{
  "hidden_size": 320,
  "experts_per_token": 2,
  "d_expert": 96,
  "hidden_act": "swiglu",
  "router_z_loss": 0.0001,
  "lr_router": 0.0005,
  "vocab_size": 16384,
  "norm": "layernorm",
  "learning_rate": 0.00461,
  "beta2": 0.99,
  "dataset": "wikipedia_en"
}
Below are experts of layer 5 (counted from 0) of a mixture-of-experts language model. Rows are named router (the router's row for the expert), gate (a neuron's input weights, with its number), up (a neuron's input weights, with its number) and show model dimensions 80-159. Each number is 128 + 32 x the weight over its row's rms, rounded and kept within 0 to 255. Numbers have three digits each.
Before each expert's rows: "comes after" lists some tokens at least twice as common just before its tokens as in all text. This comes from a sample of Wikipedia text that the model never trained on. Tokens count by the router's weight.

# expert 6
comes after: ".", ",", " |", ".\n\n", "-", ":"
router:120198148129101177083112093081118144157110093035083107162074106125142135152132157163127168091144128168161135167191137075150094138090117125114121046115147111087176157151223141057095109124107144147101141111106115086101093073072133088112155102
gate0:152154128109107142093143102075154144219073147130182099145121114139113165114075153133178160149137094100133142152122148134135082131113111143128081123110148122128173110124159144075172097136084133080092134162134170123148132113075182117138160161
up0:139126138171118122134102138097138079146136129099106058131187130083173163159112158094143114145115142185130118122094137151100122066151083106119125073109115158080093119108071069163081116137132114143181160128150143120093128124158137174092166144
gate1:134103165109072152209126134089127183140115109130094097157084176153154146138117146159164089105089116124140125145149068103040175058160110132181108097137181131137134094189207141145152094109128144187130148119136143128171146168136098136138096121
up1:198148117105132151104131095138134106041163050195074108112119130138105103141115137163140125092098104183151096091146074123178156087149128142148171116135106143178090109171113144128103135095136107175158184142066144090150086169191207143192106176
gate2:148152108159094106102083088103165091076182128165109169063163089160130091187094160114123156121072117117113157130196119101151115132084156108165161140152142178117060089140096131160159169110140121133143149117173112125109190059110153084149084135
up2:166132190124097154092083129110079128115137099169163116102100107100180148124108098116154108113115142072153166136192169113071108077065181101100106162126101125131126172161153160131114187116089171126125111109215164137153142106123200112145110158
gate3:065159114139112165125148128112091161159152135122131187123118134120104124117134188115103118105138161162081127147085154093106126096114192125115149138169112138120117118146174169103086129084111114103144134147140128143118141074098177105115117171
up3:118149159135109108174099135191134127100119124167073174135120086116136132119123100132149082139086171116075118159107169138122145132066161087173181178104160132092091104138157125162126152156112164138128154154147139152060126148150124120091074139
gate4:137232126131120110101185096115070090123159128112094129128142102110120107113128101094164144146121102117121051164157175118171156149119158121161116092171097115106108155185145167101168140140110142157101120119091068148123101123123104134124133115
up4:120139151172122159175111128112199107148210115180130107148073131183135172185126161036113129194081101155117150089112119180070110154097154108140151123094171121116133129130099125124116129171150059095182100096167050160149127133151159130117134085
gate5:106180112159118170109156048085103159112117062139136155135128144114174154091166153160102142131132130163058054100069078150130088152141127129183122127113180104133107153160130101124142128139130157087196124142120139094142102148103103149102109135
up5:175196151073064122152130098123127054127126075116157102118143153114144080150186154107135181080129113164053164092173217145095104138103076139126174146132088133175151125103155140131127118094144112145114159099139096161106105112115150161070133162

# expert 0
comes after: " of", " in", " to", " for", " with", " on"
router:081157159068112155149110073107132143150109122068126132195140065190091157157117151099110156098097139147103170125178113092160126143141170142150086091084161121074133184177133147093116114147056152111132149059111156146077074107103146121086179092
gate0:144117082132112110111138120133095152106167170096151121172144191123150119052100145080123104089133133166120131105116154130115055104117121134103109140065103104119220190086111117110139173160096136102068125146071123122181137063154150145067098135
up0:152123072115171140129070146100146107103139135115159151121100102107163129169190086123137190097115103109125175123111099127168052124104144139208174064140137104121130071125113087152170187115134084132115059115070083133159120098100146118089165139
gate1:119140075139194124054080076117089149118161116121147169157152134128077138147060131129082152113105175166114127133094104057184147142134217133115106064116107117107146143105122130100118128157055167162187144096065108125126117113149147167118106078
up1:060161130161054117122115141114129155153098083094084177105148123124185103143142114130109151154130088124105106146101167150126061128121051073046110225129138128106105121139117095110130138127110098106151076133159101140093126086075133103137158177
gate2:083129189152127121093141112159119117155111126098109151093173108150085078122155193081219115087086081173066119141152141160099160153103168127134068140099169062101121165114166099087152094151164125103175120108169169151173100135124111138112095061
up2:136120130127118196147153116145154135097111102077073110138148140132087087131160141132090137174083138143164101097151142085077184137140109137162216126107149149103135098150102138178149120053168183110138124131156140134118140139153133088062149165
gate3:061102081089127212127078137183135093147176100104131075140121166183100129201120141099119111088090217139117159139091108131194139163126087108129073121131150093170130214110102095123155134152024121160113135127144142180126111077142154048106168136
up3:138126114046102159108128087095135138129116146181151144065175088146130151132140124154136065125083119119125204096082145151081085134108181072181128084075077109106159095170172199104153157128104099120177073132084127113086100103122149082070136100
gate4:163144157108045124122131097085088093127160130102119072125140127135162093124124107150146083105105144123134100148146134145083172096170086165125150114145126081104143113146121166107160109145131106158153108103177145169081154122170089115101088137
up4:093145171129196109139074096122072128075149133130127125188114081129154109130125079121191122106089091127151114132132111095097160189135209153124102083192196121142157121141142097171137139116152163167109150213111081150153098159112086097137160112
gate5:056113197089124078103144114142125157127119186161096119097152044099103092127187189096128170141090135098143147128106164168116150089171076165102176092095105044138098131097158192128163109078108092105109139076125052209088146137164140150108128144
up5:129110127111165155135139139165114113152168093157181157098124188086126099116086143149159132098088085091106170135157098133133134125100120113117098164135124129179074179097134093043113134141134152041117147148101139141132123137127148108077174035

# expert 2
comes after: " |\n", " |", "\n", "|", ")", ")\n"
router:095194136117116158106161127128186153133141149091099082133115049162163167096127142223100159058104072132162130127162122126223086178134141132154117096146150114082139167164130131132126134152104134156148105118122122072104130114109133155051139132
gate0:107126142144090057176145102120158125163166145117120195141105104091135116186123171098161093073156121154108108144100132105142112142053136103135112152143098104161123096143116090132149111132113105117137086109073112147166114099106131102126062106
up0:164096096145199136160136120094152123143153148060104143135141114169130132175057132047122171127146129133126175152100146068169107092205116104075153104099134176079090105134139091129155103089122136076113147144125109128092158103152150176124142163
gate1:114089139162146210153103127092057119188090095105142131127165105116136159098154114163106146120184120147108130110125136088107154148190066158071095091147152064132059108066132127121097136125152183162186181109154132109085156109149173091067137107
up1:058151116132126160098140151104098091081138197135122148161115104123118163140125092094165128147078132171106149142058120110146147137110141102102137162157148068122146157109167147095102158146188149153153125135110102114104111091107119113079143115
gate2:137132171087092141117131137132125112129136137087094201124104083097166110123153100130074050092069144133148109136134115198165118117147088131107144111079157168122126134136108103117129159153146142118112147139129137119096153145098127164116084194
up2:083163130109169189139196138165121149113096102168170156092118089111106152105162065135070124107105147118079068096158153118221147184138103111161098119118081080126115097154140107148120109126125140065139214146134162101147104083121102084137110186
gate3:116189136051102139090137131158104146166170176078138084074163180139175142141154123106127153141113127117161103170058101111093107124092137110115079104117146151135174112160155106133118180108160140129187115115154083156075182081159067034175140095
up3:127114154158103182142148043127107127070153100080120085174104139168112070140156172129103103124120096121151133153105124160167106052155182124103154148167115141149136110095119134099113159128129166086133095125120155179137149115071134083149118131
gate4:078150144101155100112134080063141145091138125097216094172165131140122124110097110139105115126138159108132126108102148159124132141187120111156085129162075122166079161179140137153181097148119177171073083126152119141135161150118168144104146201
up4:099177107127085148162098152114194170114206113160127106104061162121098106033110186137133178214118115112132146138186106129121144117210109169061056109107087157102115143182100133093112160172157087076131106082113104134088122124096110126169193109
gate5:140174110190116104174157126111171145146164107124111096122093101185088106149147117117166150102139136163178143132092129133175092199151096164124105130211110122132113123177141110074094123139136156120107122140147086136124100139102193126115082113
up5:150093147096146091137109149168134069146091128164113128109160098085132167113093138133194081114109126106124068137161178108070132135105159137126096115122101124092128109155116141158131102094079225143164089118084136119155161084123050134183088176

# expert 10
comes after: " |", ")", "3", "5", "4", "6"
router:095172157128158182124101121080171159138051103089084121138101111162094136145141121130090183038114125166188111163165126064168058199092109150112131105103120122104114139176124151063147158143128112109139120085160141092055083079076129104146155116
gate0:042167152108143087151144106131121158158174056104154128171114132189137114132192111141172153133123085183121128110138166132173148166181155080092090117151086134145093085112144060140163155139166101117057160134138166136110155155113071071094184146
up0:153138079160092119146067166055062138128113151156112125093176117146085155119135113087166118084101115148129181179110067110097119149155164186171169135046121141173125153116121136160125122090100161081104079187181089143134093133035125108119107134
gate1:131137121117137162080141091068145083075072156141117146164108148156115120108140139203124193063097117101133099146108088102127166189092136118147109122159167167106098098171112134152129135155119141155132143111112118128127114064205145153125139187
up1:127148154159116113183127091136089104131183155125087110155128076136138122159095167143112139134112173167171100122130146113154098154083116130154155099138163171102086142085137071188110151170134169150138080136153125160074066133145113187089190108
gate2:085145152147106100098115145091129133076085150124113126103128170143097088164142107151115113032113115106074077119094148082151109084139126102120122114059108120160121093079065140075131105170138076097078158123205045116110147087169126119100168148
up2:182087144103149128132137074160136153145142141132123157173117106128106146131094104112140095121110208129171151137123098096160129153138104145065194177135121143046141126132148109142146090167131106127143143124201101202123102168095175114173156132
gate3:160158153172111204099115150188181148173111187112098126069134107130086134089110138110145119134137125108153081129120119109116072088157098069146138070127074141106105125130065120127132146140161165177079121075113114180061108128167069120099156108
up3:116143073165202142175151140140119097098112126082142123119058153123190132121135151148148162193161101168123076157144178100168129058148141105181068171120096115172136100105146042127144151138109138169124166165128143155096188116146113168117148151
gate4:075118165131092121117210175100183074113110105089133132107057119149143129167130104182083154093130119122100099109094113059146133103208097132114150171095109150145149123154145144110149191087139156120142099101139159112126096095093124199122097079
up4:152082024152118142117120109117160146135159148138122132122115092133159126161103148117069070110131100126103186139115103156128169133096143118160123151121155122046083091136099126151142086108068129130151116166099081131122146134141119074164143134
gate5:076078092127169135113110172122119136168070186107103135163091128132139134118142110112142133050104148116093106159134031157153097135072166150128106146129132141169132122122098138134131107123172130122071147046125171168107095074127127117121115122
up5:140159182134100208079180124138107126167109107125173070184113121175092126145116143102110154171090153115180140151129132151124142158172072115114062142095158140109209113092157153158118148117178129084135151168137178138154132162108179151091131138

# expert 9
comes after: " ", "1", "2", " |", "0", "9"
router:093148163083131147107109137103114146115080092114112122150140101169126143167153209176052196000160122139135162108163107087172041173106147115182135113085102094070152117186119168132094147107115137092111124106167123137069145118109109065114153131
gate0:111099077058087125164129101152128153121069088115118114162102137077071153056146118142131105143155218055145152136110101129123083179148141098160082142128103105099103115128124131088194159130157201066125157163151126100141059135136103152134148137
up0:144129118139155183131145185024096030159115184125086129136121113153170097089100120106127161125063100101129111112134168111119091124139128129076169140085116158150136086151097103176114118147156152124146151172113138090076121131116090132141106145
gate1:116155109092118150154088104139188141097123154120143148154148166156130124113137135193132103044084139138116140148185133168167112063125145108116156162080164079142181114079163046081131072097102104072123118182155131113163159138187133082140125140
up1:113141158089038089147163124139107119141125138153080131160118094153102146158119150164152190125105106127141149109140155171158082157131140201085123129010079132110094160126139110074147134129172102106110145100122148160133146161047128114144123145
gate2:048076084117091164173123164145125097071122130071110131139047158131197171111130130127141128035163119090134162109158110093106142150139103150087131100158153131058124086078137117084187117111207191121097111170154084178114141161100128167119163104
up2:139156070078105133100114155110103134085145122134093116101112150079122129164156090063104064119127153157119151108126173133185085140067141206157091154077117126091112174102130132093084075184180102174136107165086084136147115094147168044144108135
gate3:110080168089160120181156179201085119130139103168106060101108139138086184127122214133098116105144172112154099105075144175137091141134142153137107177121096111099194161138144102108191077082130207140112102124131130091157098179115178118122161091
up3:095117149141102157152117096176103137151173105182109201143154106225129105105140218132105120160118146078122181137158124137106133120103136094141174082122198107116148065125117076089131102083120167192144172126139175068163114148147111168152129086
gate4:104076145165175136206070132097101087124119161138126124160124071125127173216216132154098120118148138172133117165195121112138110099142135103109099104151143105131110189136147147166152147202133115142106093119129134173138193172135116080054156146
up4:103157168155138174144064149131130194149139099130163182099083132041122156076115102113116147130120129141144140137067082109136111155128140216181158139136125181131133130112044142124187078066140109104089133131121153129112100159077161130140144168
gate5:134146172101097068167069071159046135095132141096145140120180123101137168111182070121119120155083178153112184141124145140156136132140127113143144072101140134116151116123182149179125172112062167120116132133170152102097104070106060115154114165
up5:215126167053127115101156155108131148126119181088126119158110136122123151112177086077097145129095143166114067155204069119105178091135121125121164121101078128109113198103156103105137173119161145140157169109156160104123120164120110090125127139

# expert 3
comes after: "1", "2", "0", " the", "3", "9"
router:096152163135165164137095105147139184090062151120112111191121114154127145173137183143079157050111080139139142169185142124155141155083142161159116088101153085099174138161170156097047137142120093151131114104110150151080098100097109120145166077
gate0:153068088172165104152184162140086123164170070144153155136090104142127126091182152141114152110124118130128138111138095191174161178098164112158165124152038084106130105164140096097116167146136135153122125172098113106160180095115055124150131119
up0:130153113107123150115114131153151130186098174137108128143131184179134148083089108184087172095126093175108124068102126121115122125094128098082241122088136113153079077135081123138125068107146128121112096086097127087120109152117155153136077049
gate1:121130177148153126145027111136108182148110116119129118130158133177190176079130089097170137056140137122087101109139166093136136117108163122133094135096086145135133077167149092125170135192174151120159123098095074125153168111124172093143135079
up1:126131174158110155174123123110139118110128106086164135107148117106099122185084109037102107107161125113137127127114167111058141138113120054168061104109134153123166122137100149173115142108157169077096074152116134135061141189101148109165160077
gate2:145084150134144165160184082103141101099097112155100111138126126135147190084179097121099178115122110169101123125131131140174105101144132112132110175153106071110186101109171142115138149124165058082053107178195156088171150094094134128136094107
up2:151147111157104129146097201149134147102119112152134096038121182125166067131046142150126130124194145094120152197117090087170135124122097179166118096060145119108121165127173114144101104142068136119100103108137139168130095132116097121115077120
gate3:128124113095083094165145111138029157182095193181111120111110094110184133098145160140107134049125111099170123132159094075141130123105123098138100128124132164133100038164106116115071119117077118108127103163078154108168162090154172061160140155
up3:138121155116123147099146155151142122127105063132119179093097117096164126155110114159116126152149147160118196173100154176164118107175171144153147125122087109152127149106123146182117103128107132113134152160116129144126120149179122104050188090
gate4:068141156154148092130110101144135178115095195138141139167170153134096097180127160090077153064111147140081108157114131167122161170118101121144144123160139144118129114123196145063151131132086137167093133099125120159150161173114077149113145050
up4:118146129154104163130119120185125105113110111138186173091082087101162133134118143107101131098145127160137117122076095139141137189056126114165114144118186098083086057088119151088127180193124125118163102158156142136141113131136169088109104120
gate5:152125156171166182160131113130080152129118134151151148143153160128085071079103094118130167117191084110133119088107124159162085161126092150153131168157154146155188153114091106092112149088139110084119158140081176132148136103087084086138105154
up5:118142131170166131112106121089152116142149159204164162209117074115089179119227094117176122151059128139122138124153160176113168097083154130152120111064178116132155140085148134083133158139117096106135164172073098150126086148125133139112128133